Weights of a small mixture-of-experts language model, trained from scratch on English Wikipedia: 160 SwiGLU neurons an expert, a softmax router.
Below are experts of layer 2 (counted from 0) of a mixture-of-experts language model. Rows are named router (the router's row for the expert), down (a neuron's output weights, with its number) and show model dimensions 0-191. Each number is 128 + 24 x the weight over its row's rms, rounded and kept within 0 to 255. Numbers have three digits each.
After each expert's rows: a language model's description of what the expert responds to. This comes from a sample of Wikipedia text that the model never trained on.

# expert 8
router:166142127129154113107120201129174089145119095113123118180106169199146090100103133134139151136156127151138107151102159161143164110154158105107157148109108133145142101145135054131126110103149139143116105119152120142135133126132094112147139141166165146122165129128132141120080114121127114168083160128101123134117131122127102139153092078103143106129089157113107127122112175167100102155114164131157110101142088147156159129137110152114118116107136140127190120117133109151107137125117135101146124110146145144186132169137116135152150142094144131182142140132125126123156114116126119123
down0:080150175122139142079098137159144122141150094100143125160195168141161105117085139105141116125154128113118127156155102102130146148122138196108166168107130116128112139118104138121156136093176165144133119164125149160121102142135140160110159077163168152195139143162117154140113126127129157131125158097172115123108136103120153098139090150084149148135158076154167123129075128140129129146155147132091143077130113128103139140121094126151135149142108115114152130117111090153141127143133129129129112126132139106171160154143111134142139116129140147143149136094146135120115163161133144143
down1:097100131126104119111115109120116114142112158141139120126094132185117121124147126160141153172172122131151135129130147115157116118116131095104120177140082106100186103108147126104189116167164133135159115149102159129097136150095104122113117116121126109114071140105150159126153142131092165133121158153115130203100162140116108163100110148108128110149134115130097109155118147160077188126121144119168132090085104145136095142097134123084136122098154156158104136134133131125139137085131105148138121103145121115133134168136144112162127163143109161151136154146147083097119116130154115097
down2:133101141151144125092134123135158134125126136130162106092134119099107119076158144156161141096154119101092099146130088098125173081124087155093095169121134119131067133089160150118122150133125130112167154156085134153150141113162148147152099130135132104119115103150167099142080099107127101091114132066114148146115141139134115167107099126137111125114124102097131169131099126135126089136132159139123107088151157142148094157162137132137083132147121139107153157159149122116144116075093152094158147138108083123103113153117161132122165158119113118129120119113140167156166151148116127139
What it handles: Single digits in the middle or end of long numbers such as coordinates, years, table figures and prize sums, e.g. 192-1, 55.5-9%.

# expert 23
router:108131155140134156096132149102148132150106089160122158084124158118108111101163087103114122112146123133110117118127104151115157131114127169131111128130091138107115120113094079157099093077110132108125136120149097131132187113090135124118152111109102076135118136159119121140118166102153124126121093071092114146160105112129161134148115131143091118152099139135167136142128149171149136153111113145113179117143083115105137138148092091172102109138133157064151147162117133172115110140129130178132136151119105167152141122133149094161138143160163095101138124174143133128094138117141162107
down0:122122123162133171090121119156088139138150109179168098117098142124104089106123132143099087131142099134115117142094143155119153125182127132124108130082149162108156144145135172152131125112108118138085133142071146113135072132103169119159107153148141102126140079109145130164144189145129152117115156158129169142142124059066140152145150133079132122123127114157131140131109099107100154082110113151113126087144144097107147141120118120128135148115145096133162102104132121115141115125113106101152118135140104155157122147186138134116141127145163137131109137116137099164164120140139171122
down1:146174134166116131133171136116175098181184115096110145126139086079139128141150147128116132115176103136118091138158109097126142164123148138130123123150119148136121134160119131129123117190144109123122107103129119133152121129135113107163084151150106093111120134134133111132114133174109127159107142122087112125175158143130157097151107109126155075110129155117101110120107159152111166135146159175134133157103150142185149143107097154156115109109182074101135151131124120163116127119142118101111146092162144123121178141154101141133165131154131117142128162153154111184111114123150105138
down2:134143108082110160145094108096087084134122133114170127174124120151108156140142088128138168156153161148112184145138133146142095134114169134149145104140117138100153108117110132197131114121168121138080101122126111154171083144122131124157138132099155169134113147134135098122097127144116140140110143129147107065106143144064099136139120154150109108108144142095090120135114128109139091115109135139186159111141140144112136102150142154118178139095138158123123121100170150090135132100130115164119094133139168126128116105158141141116160116128125166088079114099111112138115104141133153117
What it handles: Main verbs right after a subject (gave, introduced, saw) and the prepositions with, as, by, for and to, plus closing parentheses.

# expert 28
router:157085100101140095143088166161109149113159080140142107120130154148127139149120147132099152085117152151106107165135095129125136105134094132133094143133125114107150117094122151138098128133145123138108102159118111115161174113127111138107140157114174152129102105109119121115120121160125119151140104086121157129108116087145084172181106137104146137151163122135083115146100173138191155121146176146160114119129146123098123115102112123127180146174148111152119199110102132129117139138131119100140156142121106135115167090126132130149143131114106119127144176128095135136138114165193132096
down0:169104108163105151149134156129184138117096128168076161145093154125159104128109121092117086108110140098150159148134148144148084094143150099156101143143152132136110120122137099144100100101172137123138102128120116123110121097143086088150068137112098141144128133116078120092131097160121087092155109112120140151128123120179138122122137144173147134109116089138114133156117124127135112101126105161137089140141133091124090115103128081134110176141125138113148119134152111157112101156124131152173152105100151120111172139125163145112147122118146127113164094131129150189161136127116168106
down1:139111156113145126129141104133164146091137180122122095077119079123111142159158132156071144120122137135119125163135121162147146112123195110140120135154149140168134118157126153061108123132152077152075124125130107176124135110174124128094107085125116109118129137094135117151135137088136136178142156143146149139131096119102149122064074142149168127079115089121115138126127164125106115136159146176109119134119130136138129141088118151108145123130081130160118118097110124139103168140087127119110154126132147137163105079136137139132123108150128132125127087121142114095132133152087140120
down2:141136135166163087125120164103131128135147135134121106172107125106118139123135131146118117143060116125155126130119092090078144142159159106173153153149095143100085108140110101166115119100112106129134112087114155127138142122144154124137110120174163114144157116144134038097103086113112113128116132130076132141168080156144141155145115119142128132138141133145147125110159144099112139162112140167109109122150095187136135086143173168133141105130098164123143132105121104107108137150131123117121103171167131156140093137128108090092124137114141125098148150113177104104128106103110123127
What it handles: Adjectives, ordinals and nouns right after the, a or an, such as first, local, two, American, second, plus capitalized The.

# expert 29
router:114129130119149126134124143117122131132055160133082069156096086125093102121151174145133093150122101160154119098098123090184099124129139136136128133120124133078151143093126137115150128144139100112152110147135173133120132103139110135136112102153126180120137171155088110116123102146111097101120129180133097113100172095110147088122077170140086139159127116115119106108125152156083103112131113126085143112091127141145136119187124156124145128128121140136131135121115144113121140111134108139110149138134112099165112123175122096172134153162130119157075124116145182137094138139148134122
down0:136150149168137163138095100121146117111080109169128119093124140090152129158138135097136151131084124117098122123164111118156132112112113123128116113120074115118085148094164085138090106145118152116103137113113085100124129127154127143129084120098105114135134148118120119137132102122103097137146132169131096133140077104151142109113158162104118105110146167085147161148151169111105165122104107124114130153133075134162102137147192123123123142107139118101130137152144123158125143092143169165163142114105180099117167134134126146134110104120181134156118140107127140144189134132183090129
down1:130142147163101099108142175142119087109134151121109123115149182142173122120146123128100161177128129140095136127112077124122117147135156173122132119149121168127143142142135115139205109168108122147134134127148148135107161118167115142089157126119156086131148065105174125157144164111088139154104123078133097085148140132138161126125154092121153121133092134153107116128145088174103112148150147104142144100117155119148121163124123104158158150120109135115145094148127137115132141166153142109103138098128115135114166154161142171102126185105127128130124126131073094153134130113097125140
down2:113105112123160106095143125130121099132118125116127138151154119129131114141097169151151141131098130157145126168120164088160114130126132117136111101174115080195107111182127152120112132120101098135100130152151091155124148135136092108136147120082116115150116121104134156121173095133093157119125096147095099150131116128140117148121115168156186159084158131143141140159154168159083123160193112115175123099126147153159118141160141128142153073127125128180172144127104107119099118144157104141146109094110133124096149144158116155119130128104135111144119133153158120142167111124129174107
What it handles: Single consonants and short pieces inside foreign or rare words and names, e.g. z-ur in German titles, j-ur-ist, Ry-b-áriková.

# expert 12
router:135157120177140134118169111121126128116106121171163160128090137138156099139127141116069154134165128110126125145101080155106128139169136127114157151127128130104068123178137139115110121108127145151114127159088131121117120138149145147140156159153146135126132101098141090128143156111136127092164153140176172132161090159097164092106124122097103156100133145122163153122137126176134135097173140158106089108136094142101140144133127125164108091089129141096130117135105129117178122138116125091134173128141096146110126139112160136118151120136165156097089128173105111171143086134167115107
down0:175127102118124098107149157106109142112183147126111142199142149110164117142139105123167132149124096123123148141066145158103110125158116141119157103103145111101092102105143096129112140086131132142118135157152136137098119114125134131122167163061135126115105126126145095122124158130101121147130104117156129105160094130142118108117102107133137157144126159114138102093158115117112121116152114153113154106127089124115115096155139094068116096129128110122076145164122132110080147111152095135100110075152093137143136111091120103123155102141180128138132150143149109129107197099160135159
down1:137130126124134162100130152180112112108133132121094149112120147107116103142166083109129100089165126149134101138114163141104117105132133114165131095103130147153142124108148143124104156113074160140101155140124151131130081053109151117099146126124150114082143120134167154154130139088131129170127163142083112119092156095143106116120161165141111142122161145110108132134117147128104095157085143175141132116145127119150148148158138107130129118088106142109091104137151143168116101126104105127096150169141095112063103114112112115156191160134106140085113131137156129084144125132151140140
down2:110088127106157175106108158115151122113138119097135139109120120115128094173154124069113160135128123138060139137073127120125150174129129123105106156132089153138137116079148147154108118162089152123118127128133085087143098131132118151125109126146060123134137136102093142139138133118131109125141096096143087168135146146104146158118099148102150142125137077126117133120113143106072123137132100161153119067121132141152093134114151141142119135094125125089066114129133157099113130142154153108137111144085126146184115168124141140144128172118123139093148171138126137178115133119111139123
What it handles: Sentence-ending periods, semicolons and clause-opening relatives or conjunctions such as that, which, who, where, if, often before a new sentence.

# expert 31
router:151145129167117153117156119100077147116157158116082130155138122163146145085082130133106161174123152079121093094115091108133159163099112130172118135149143150178119114116104125143109129146119193154134094159116136107149114170068135140118120160173154131142105151151156154139111070161121146136129113095125162150141153138139135150155120104115151135095135132176138130157130095106165170121084106102107141159099134104114130144113131123130158135164105128104133109143122134168126167128151156143201133143144132120143142108102116130130136128123127139124138122167138143126092130112123153132
down0:142125083171164128129100123087136182152128144119122146113175114179140132145119097163117101125124119125178136126116127144096132096116151136189127137119103137113095132085078099144149149135116159137119150096166085163090139105104106111104140159064143123146124161128108173104139118092148107136112127128118105130145095182147164140120145140145149169134138110134115180144153141163149119142124114116116095116180099141169088111137143119150104109088102109112145138102133153148131128153138152118151128085141108098157135141141114134150129154121115161099138123114130157092119097163144143105
down1:103126136130133123150094124165099112110111137108106107178118105154126147141126115151136146141145150104125126106161127078171171127108139091098122095140169101177141112119143122132092120144105135154121149130122148184166144122095149153127132145102141163099093129118117136112101108135174109095118103110150150084124168136099110177164108126093124132148085113135106143124144148132082138139153112108143121109118165082096111115117174144107130066129111130109119140135167121120089104099136114126146127139145125098094114105144115146125074113130184155157121118125104143111069074112144129105
down2:162130140091154130198095128132132141136102157160107132149149094101137124185161150092158119151087124153129127139164177120131118142117069114133111112123162173133113106190153122111114131100131185110122118147137098102136136124135140140147128087130113083129123096094140121128112158109113119119114115155154148100136170085155106183092120120108151076121147142150091131147164122131092089159138112114127131134132152126102102101105106143074115170124125119138138121139117109082109114120099125080109138142147129101144172094127093131150124105131129127176134153134122105110143119148132148125
What it handles: Plural suffixes s, es, ies, ations on nouns (Brewers, pilots, weapons, records), plus possessive pronouns his, their, its.

# expert 6
router:110125094117115114130114096095173142156157105123123155104154134168103126139121094126096137116123142141111116151112121153130099147167135131165149116134150109176099141100149143122106160154127134128106107083165149186152123120129186129128133114144113127112116120126156134149139151116106173135165100159132165113115136090146144118098127134094103144113162157140090127128161127105165127110116140175145110084134172093113107134132140114091113127115087140156145105082123058179172102148093106151108114132150150155097167116126156114108149140147130078148138106120149140129116130181128101103
down0:135118114153108111142120115115103107114147159147110130134103122115120160119125144133141155092136136104131116135152151160137133123182120110145145094139134139128106120079105138138122099139133101075116143088123111110123066110158107103149154099147146093141141162119194111139179127169137100119154174143097142115160114189115113134092143121119179127142145141085117145143167126091097128091120126176112177178150181126134174154155126115158151118152159123150171097140146087136117121143133126123140116127135151122137114108111151095120113134078128153133179127126103129137118156085125130101
down1:132183088113106132119134134127101111121136141099107122163133115132098150121112135152118141111137151160138148159063175120133131116161098106089149145116132135182104139126145136131128169110141126130130114120087177143134115107187140122168105128160163122154145131124162083139166140130129132111119158156100174109115168135128160126140105149187096149086101102144120159115110166139171128088126158156132122104137101079117123100130143130122115129186113106133082121117169117120161142162125094121126157129134100142114185125166161113148158110128136113117133133162101165114096132122111132109
down2:164136091073131142126108156106168143165136140123099118131135141119101130159098113141132151156099095122134171121118140144134124126142167190119118123107139147071061150104105082157127166125108138137146115140154142141172101122134114124148106112138149136171091112119110112118183136136123115144119092131106085135112095089105133165129131112107134108112162133147156137120106108117133164123127148106123107129131098108116131117094127172152098154107130108120149136106103144163121149118145136117095105119115139145054169102094088157125149186140139141127108148116143151144163119174149099086
What it handles: Country, state and county names in tables and lists, plus In/On and name endings like -ina, such as Kazakhstan, Germany, County, University.

# expert 2
router:125158140127133129118134116159114102128166127161146116166134110126109120076142134128163088149136127115117118152122120129102193116126100131137115152134098115188154138098139117120154127128163139148143172102109131124149101145143176119123122083112156108091132163183138112136129176160168130187179120135172158162133154147127134170116158076120144132138100168121091143081167137150128093128135116103122155146131145104117147126158110115127144122129143134143106099126109114145063134148159157148119127095095104113143143143140123156134128084134130135117114082121163067117132132148114161131
down0:126128105147129152151155169093128151128140146129131105100117107119111157112153167155135113134126137154155161122140136131110109155102145143068160163124132133111157132146119140160178148157146077154160108126151150082126151105092094087142151103169107100132129150137165133102120160120107119177153139110133122146142142133112119122185143148134167165150139124082124143154149137123146156162081161179141146122129172116092132189125120133151098108084094107163158112117172160170147094149129155144133124121116138108124101118157112146157147136118147120087124161139110110123101152132136100133
down1:126144092142170125104085121131113124125160154084116132130148186116145139127137157138158122102158127132167146129086173137170120107140117100134138139120165083141133104148092113131123172126180146095120154126083098102113087125130148122124092132104111137113136147108124049166119118135123153120105108132157160124089123155184155156105094126118136101136095124121142130087151156139148142145102117129129108159179098104113106168123106113112154110165139127159135115109121145084121117146108128129160087140126174130088128158152149118153163106138129110136117122112131116150117144104189114153
down2:128086123095137099124124124095128127122107169157135078144131112117136102133149104151118141109126176143081067112139083154148190132143117134079140100140113168122083086132163155128107164064114120097103107152134127116148147140118156172098127131130109160119139133146119133126160134114104156155088165063127123165121129142110077147128138157102136112134143121129128120086164134081168124152132149153153125130151148132109144055140139127153131102131123091108117144111093106126078158099104077138123144125098137151135122127128137146121130138119109150111104111135137116122100127143132107115
What it handles: Closing pieces of words, mostly in English, such as plural s, -st, -ical, -tic and -ology: psychiatri-st, sale-s, mag-ical.

# expert 4
router:146124121174134119077112095139167173082143110164165156166138113110123116132124076121136137149121131113143134150111121139137129103157091128134144131104089121164149094178118118121141132115130121098140104106139131119166092122140122126134095099110112130109145124107113127172099130098184119130103124101154077178118171143123133135107144116121148128144079101106159131123127073143118138121135125135125111157165071138157138085114120129122120138198150120120176101107100169104130108120157113121102127148093140169128135121142136124119083172123150133107156127098107123114162095107166086143
down0:146130123149137132143159138149134150141059151109079103142121168072132149097145161139129149116175094117066096156090152133121161109115114179137149118167114127144111116125141164115118123140155090128148090092104114115172134160127139114121147136134152103123154149136083138166092126129141126110140101123147149132106129097155122076116132142159101109168093143121138135129130145146119124159121126132113129129129118147134143106163148141119103065146103156142095098093117105125175122093124119094107142155115127137139137169113143127060122101095115105134106102144169112119121113077109169138
down1:141120143130122122115113172152125120112149085146127097138113152110123146157134093149138129152120140133143102143125178140148139116161144146118173110126151130151114163176098094111121087141090120091133118113096141132132145186071149112161146136055079130127140118121151150156100133132103144131131145090143122124138189093133144160131131104118122108149162152122126116125147159125092135150110166101109110172156112128094115089156136177155135138152116083139103142111169145106131158136109142111137161127101141117101090130095171139117163096167118071137161147129111143166146109134136130135
down2:148147124112133135114161138119133122116131092177123155112161144178134145151113090146129111133187103085129114155077117152151150117155108123148135133075114102136149136159125147130154140116176121153097065136133131152159095113090179119109123160107143124102156171143176097109121118124131138114141124156116115110159110127170125141149123103116098124177150114172087111104139129128141114188158136153139138101130129112116121131099117152107165135087132156120120116093129119120164119096127085116180152086118126112107132123135131183086111157116143151130121104098169112132148156106151122125
What it handles: The infinitive marker to and modal or auxiliary words such as would, can, did, not, plus prefixes de, dis, ex, and word-internal "to".

# expert 27
router:106110154116108157163140173133115114132114150106128179114129114098139146154155129149168092152124123108084141148175153147116175149101196135115099092126126153107075158109139176133109105135143108141133111124081160114086124122122126145142149104151121137129128082116151139140142064121129088120154102129102173088151138164103141101143168119104100144141136137109120153119158156114095094117140068139129119122113099094132139090132086154148111109128089111123141109152150133161157148135146131168114157162173130120110102127138110137146126102114084127147117137113115125113141178127138120137
down36:103126105113162159107132121152126126141089141159160143123136089140143131127183148103116109117120156106114123110094123129153152150122133074064108140123157154130126150175150145115178115102130095146141147124129146114113106139117163087131136115095171101090183070172154118138139176113135131150116158136129112148094132108126145113128164071135144144102104096137132115110084122077126115107145141191134122114100071088131138159121107127123137134148128125101116154133130134144136111132127140129110099124159145114128109170113089135160069125119101127132128121138157168102105148087106122130
down37:129118114114105150137152100138161145135162129139145135146125087155111155172110081110131135143122167103187119101090141127139143144142128171122138151122114126142133126134131123187129141105126159103138155165142124156111150129119160126173056156118118086146142112126172128082133132141130114107154138098117172101155158102164131131106091177107125105102084120177174124115118155114164130163136129141105119133153131117125132104111112153123095149103144135121122127110148141114128130117087105098149130134108110157128167158126139094149158153111156164133138153178147088154066097103121096144
down38:126151064085133110149106107075149114115155150131137131112139152139118134101115114149144114126133102118135099146124146111123168104156131123147152157086131118126129140094096120155116106124099134120091129146126133126119106136138108150133104126134180113084148124089143081095113166126163141083138146153116142122149115102157126105151111141133125161094091144068097174145104137116164093160081096190101116104145108130134146102142151095082156147111110110105133113097133117113096077129171155146150109116130167128135156096141087121113151137111116074100145158161116116116102125113139111105
What it handles: Month names in dates such as August 29 or 17 February in discographies and lists, plus inner word pieces like -ard, -ress.

# expert 13
router:104142140135106131112171102138057123146147110117148136072099108072156126147124148105160131116142156115137148124092146124128120150065148117161136147132138118138119109125169120117129152123122118120150137111113160165146121149158122137163120098101158166131098149169133093123093120096147080162152114152097110116168116075101137132137112161121149129112140109110146141118140110124127138143173066093149117145137146133114142104111118159152126194124142118179146131123129129148132126100084115133120148104144134165137146146118128198132130098114155152161092106117123129158117168126102157169
down0:104123093123088156181096124086159166132123160145155138142153138156118142136136117113110133073145088141139138139113112122132162115116142126095114101176107146157130118155158146115173144133150157159142097127115102159139132167129128152155106087114131106172123143139150141131098108132134120132123089105141153156088103139095121151103095111094129162117100099135143115153111157102093105138136117176126094111159161151144136134104139104149142103114080130116145137121097099078066141146139108105128138184140075154112134109142119144108126140108157097123084119161145124156136093156091143101
down1:109142147109139134102107136142101127109133163124113165107128135135090105127139149113123150108105140157175092128107137112110135173118118166167105097101119169128125145135141139118159132099101162100114102118139114148153140085124151085126118141098150126119149118123150119161120136139119118140121117124121091110135155132154143120090158087096142115137112154158081101128120090118104131131113167134101119091139104149146128120143145146090096108131092111146143096156142119106163143116051143134089086079130161159158167096123060149148144155115124135120159121096097188135067106107132129108
down2:098134102113158142140146144160097160132139155129135134126148113100121152067142095122125132165130126135155128077106128160097127145151166107130162125157168128147159148124148133122146145113145071143101155133129142075147079130148121138190148118156154119158176104149130148122144138143111138122157114089115154127103116144122100106104084149138140106098154160158108108150162119157167127118112108110100143087150140124141137158119157127123138111132154105134127138155130148121166117137102146090119105117154121123129111073134123130115127082202156084097101141124113136145056115127094150120
What it handles: Final digits of years and numbers (8, 7, 9, 6 in 1988, 1964), plus word-ending pieces like gg, ack, ick, ock (Hogg, Bragg).

# expert 7
router:097146140155116121088131153140165123098130150090145120129117132149117108148180108116110121168129095145136133108127132139103125108125147076150146116170145138123106106125123102113111136163109068094132152083109091110115090152167132137078083118121079117145103171122110139133161170093136134119130147119106138115133136116113156141084114160146157153118095118143126115119095133129134134106085115115128155116191092130186154147083117126145129168135112118124150162119113134133161108146076110103107132159173146166130116133100113138142183118120146125154151105109168125163152094126145105125
down0:115135152096113142141077119162128069118137106124185115084139113096132150138138127123174130127115165083125165105167112088108148115110149132122146116112177142085102117124085135153101100104150122123141131123108091115131160113145138106141146094149097110128108161115119134149114110126142092088133100100139118131148121141113106166090125145156165146104136159145099109104121165151194135086105122136125111135129159099129124147083107075151122093171101137113152139104122138140142183166109139155137111144111129111138082164135152097118136143109107150122145109128151139169122154083144126123
down1:155137138101141147139087099141108129156115140130132143113111148139141162091164087138099139190169141134109101121116167123120142125123087167113088137159116116146105104128130111092119142106129144114182092157153101128131111139147115130086157169111106095160091116138128133114148129162151148127100145162083175138135151144109131165132149144141131094119116145124169147119122125137104105127131137124145116136163164084103076174101152168109137129172094120138125096098171142132081119157115089108141136098086129127154120171152131119131133114115145164121126134156101105141123194121090118117
down2:161149109102126104084106156113093080154165117154121123175104098107100134100139098089122164134111120132084122101167136109147130092133131127119113115141116119128143151133121103133103081154125112177130122112141100088144097082143153101148150110122188139078135147083132132168119148105124123125123139095138122151121143115085123163128135147142085121090141129154106147110147132121128086143129088129176104086095133083121139154107129150115155113087141133147137155125126112145140161138135145115120122128118156137128155072143184142111142139137115178136137126089146127119095110150060141149
What it handles: Common given names and name pieces such as John, William, Johan, Kenneth, Alex, often in tables or after "by", plus New and San.

# expert 30
router:123117125091123153175122106115069096144129137090085145101153143093122151109113105141117118106127129149101141131120090120076115146145128149135084134144115101168172136116086120134115150150092105114127152090159157144105159110095112128135062139095104086162140114120154140065121093102135122153116131113104132086129141144151140143146103148149136123116175110129159131132118160109159147116111145125135121162096131139120078166139154166132114130128129149144120185150127140166135136128159128154148067135090115115103159143108142130111101124088152142137153154095119145109154157125141125175
down0:101176122112106145171124124116111134118150134125161143136189121111148122128174143109147158109098120127115112153109121110129082102102152109086107119133149118136100149133138138117098139113172087128131137132160168169154108120121128121085109113102111122142137137121167130159141101152154131146107113108122124130135110129157106125145136122134146127120105136133131123134161178143059143161107157102126093156088156149108152164085135117207115122107144147139123115124104094140116145180132143152147118047121104113111087119174160165154129133138113146121121109091099128146095110144165095141
down1:124102135138138087129167132115158154126131131121095157159148143128149127122104112155122171084158168128105149126123162152136154129148111057168151108131105180112120115105133081113120151144129138158169139164143127188132080153149102115127094109181140161098137112137129144142098151136125135138135116107123141117141114157109124089100155176157158165162081163120099157124131111119142137156168135176112130140159141142123103073135134155181119153115121100138108150146119151079155134112116099094106145119107082141127115148143146134136125100094130143119120111095130150167113137147124123112
down2:160116157138129097146134140117139137106135155139136119112109102182124112122117158117124107147133142097124151132094130096145165133141136119133112113117112128115141102110139142129137114128126143132111155182124143106140145128105155138109102098164098116117100142119127190128100158108127081123086161156063164169140161124098112149111143109123167135104150080086098187121147131126072089126107108118147113153089140155092157085159117106086146129114130138159154111155122125089077152100128143133141131141124092176114123122114134137156129170092088134103118099158147135160090121103089133115
What it handles: Field labels and header words in infoboxes and tables, such as Vehicle registration, Total, Votes, Current team, career, Location.

# expert 16
router:114159104134140104110161104086083168115103141148136132177136167131123132162149134114142143135139104138134157110113135078167102140124130121096181180139139103135105141128061134103098139154134107106100143110160159112126155141153128153117127157101091111132101115075123134090162122111106100093153168112129070133133133101126077128135136114134135113103148131138188167110085124129138143115145124085119118118116118139175097130126182126143164140130122129109111137127128075136114107134160149114086123158122089158101165154142121154160146122132108127098119131095115119131129159131172143123
down0:118141123105087153141143118151056154128096143160126137089146130074151158154134076155125163127145127154085126124111140130161108127141131124134153149133114116145113125092109133163133108078104140096080140148133116115101140117132112145139101180146110161157141116160100098108129103168110139132086160083128135132092098159121101165084156110114121130071152129127135078121150118093113111133142125143128120095116137124088132133121133119151140125069130158104120107112150082149161109149155127126133191115142124121106140125127103117084126116136162143132133115192123117099112150131167107121
down1:138126177104153112152126145132157084105138127122130137113170050130121114139117127114121138129150123106127142164139125139100117119148128142189103113116152155131125142083128113074144102094115132082154135132118121117161106093141117151134155119143151135138117137126142139072163143131151140115144117145118136083182084147108110099181152132130125131114104169158124136131108135100147168110095112105126153101130122095087111145140117063147131136135101093155181140117092149146111149132137134127106142146118130140106126155104137163102079187164102122133159129083128125121160084125151096125
down2:141100096119116102145139136123134156102153120157097127121145149064151113130118183143162152092152104122142172115144098147145146142101165105133175106132110180099128149159140085142116122113114169115123098115107144109174089122158084148159155129136121114133142135143143113132140150135100087123079153125107147184101117123138122127124119147124153152123140143158129134131114119158081132145141130122153115142149095105141119105102154161150160133164154098143149128126051151114106138106110115143086107083154132110148093130090134150118082135135099140101138101130164155134104107145103166093
What it handles: Hyphens, colons, en dashes, slashes and degree signs in lists, infoboxes and scores, e.g. Cinematography:, 6–4, Apps / Gls, list-item dashes.

# expert 15
router:118133155112126129123153149108147115154090117139114132126123143124122156110157141129125125159135125207148149111151146112117108118119086092111119122145111153114091153156131120138143117123099159112128173116135115109157110153136098098135094149167126127146139116087130129161152137160086148115098090150172074148151113093129121121136110161130107162122114161124100108169096111088106150166124092145128164137131115090146147145136118111083119151082157120103121151111144105068124142153131173130101093128136118080124151092146139096095092164133159100114166115077112157112121127078122127114
down0:146174149163152109156122112121117158074206139146122145131111128139087092131110104126112143139123137119112150138157094144109114092107100128137122146164114135130101112065151081163140120142111105157073099172138098158093159147117103060111111107102114129159091097122145118121118110088172117140118145141145143102114126133174120154101129124127156099159122122103117094105169132114135126137146124112089121159151133115128158143103116147119140143153132093131135129121121148147151110140155163101162124071118094143108141148093126157142192100144090115125113107113122148139122149129117120118
down1:129088133118145167147186141098105139142160121116132157102143138190103122142111105112135110151142158121109109094125146152117115135120123137096122079124127112145121101169112126133147103133183164130102158078119141144137122107094133075135127129135140108169137120102141166107147127118106174110154131160145107145155133147097131114078103207092127150139133112098123175149144116175170104118126148107128135131174111128177143109152139121125120128103116131134149087143110174119150145154137106143146145133106111142098102103152118173136120127112129154100130112141138156094173158135082159140
down2:177102191149137129092105096151101153164168101087155118142139107160097147104101127127133120138162118128076134129086148131140119103123177157124124066155114126164131111145122121128124140102142161119095131138110134125118115107102105143145118146144134149148104177119119154140160095153142106167157130101126133114173116124094169124138128091166147156138133127171138096147144090150103157123142115119074135116138155094104180081098118135150100142119152157107130164110087138130138118120161132144120110139136157099104117145128142077133125121137161160106127150144169173136167132116113114127
What it handles: Closing word pieces like -ed, -o, -y, -ly, -ola, in past participles, Spanish or Italian names and taxon authors, such as Angelo, scorched, professionally.

# expert 1
router:115107133160088110175133170121152138152154148102107107151173131104150151125151111148117139095124106115153160171084141129134099139085129108131123081097160123143113139133142147133135129141133105074121098141100146113153138119136136089147133154116062143096131084113125109164123174152117157149096149147147083103088128108127114136133102118148097079206134083116128122133164101118152155153137199098136105128173113161144099110088099127118147096117106104133113124175131155152154119108112145121149126143148137122144117096117122130122117099138124117125124100151162101134151114129120121128
down0:132135137076141104137126104105141120123151156127083151116104135126120098105115114139122134144096123108117105100115172118161055116117096126110106151175121132155111159129144092121138143131123100168112117122115061138084150120124122137100140096124118103105098127118154116151140078127113153135125134161107128135112136153135103145166158140143115142159177106127065150117112124105134184143174174087120106144122121156150083109123148098112146086141109096081146145157118140128123133141095107152142092097112162142163098142106132170107127127114126107079123159134128122148126074106109132151
down1:121073135110140119167114135134165143122088127176156139136119146130132117098154158072133152120126090145128097111132133151144128135163114120092083108139097136153119137096141126146132145121112114083146096145134126165096102106134104117097131148146094089137160122100154123092117140112102185105178163091124163108147149108141138143123156108120127125101143126115110102141151135145135108153138157112096159152139152109153142106132131109098170130135118158111136111118107139138167098160082132175118114131126155138119143084125130096184137164121142104133186152134102163075123114186152094123
down2:132107153132145117164138151108167129157144099135143123113124133117068197057116111078144091134173097118095124110128107130106113132142172163123113114152118152127127098164118117127119159129158162102081141151141150128156107125103101111107087143098115146163128111163144128143068135103125059125151112135164094114149115094126148162108156110130136140120111181102128153133132131133106129130101140124124119137176136136159101108133141144097088145138140136151133126122095146123117103167109134138147104138111111097158133135083110117136126060150090105112122134146138144165118123105132168146
What it handles: First syllable pieces of capitalized names and words after a space, such as Bre(da), Ste(ud.), Ba(kastova), plus sentence-opening He.

# expert 25
router:140119114101132148117084175122148107108130113135127088125147164129112152167111115135089152126103127137110096107134113132112125128165110122121132148091126126082177124146105123153157104108138125132095162127118082163117138116122129132139146153071151136144130169156119159144105114100111103135062163128144108116187107185147123114145132185143135165148096115133096141155121091136092110138155140112152105163129115167136154105099153161116093140153135132101080125176160161126145088110110123124117113111123118128134094139141118090124188102135127129115157135150104153169119086132126097132
down0:081126121122128148094141116104135123125143150131112128174141109120137089112160120139115091140113089094125140160102148153107114181107173142116124131114146124171149090121159166103130124139135153151122103121128108128121112141107098146129123085138104134139123126133132098124153079101113109147166121151177138137059158170112150164145082112068131128109154100132162109177144154123076091128140158138111144146124158141094142124112137097145134118137079143107101156133102115203138136137122132144119144146098143148157122174135086116106121101099116158135130152117148160100116112130092167127
down1:105111193132073125113160106126125118147113127184148128120136094146123113134107133142121075102163091143141125111122108112149127149135113135136090104122136120129075091133132136094117140134095100140134107098109175140170147142116143151103142140147121131152156148117161125049161150103151110130120164134118110106112142149131139126101173080116155165151164159155191088110137117135120101128105134127127174105143109117141139066100118155122118157125118136106133082124135124137122070151096156133125148092123142115149137137144137143178169140131142153108126118140140167134132095108137125166
down2:135150134130151144115130110109141130114148087107134125163165146171126139109106129105138141079175095190116102129135157151134150140110110153135108140147144060091131134140101144119096152147161108161131110135143101094117154146103113136111159120122172176142067114143140133141117089156130161132125173083139096133172150118102077115124115131155155135065123131110118115136122109128155102096158144106143117150129138131151128131114140096124102126094123159142115130090156164130146102122142129142133130144112146148139122139113047136098134186150147145136136131155101173145135148157116119088
What it handles: Auxiliary verbs was, is, were, had, be, and participle or adjective endings like grow-n, gold-en, wish-ed, plus not and also.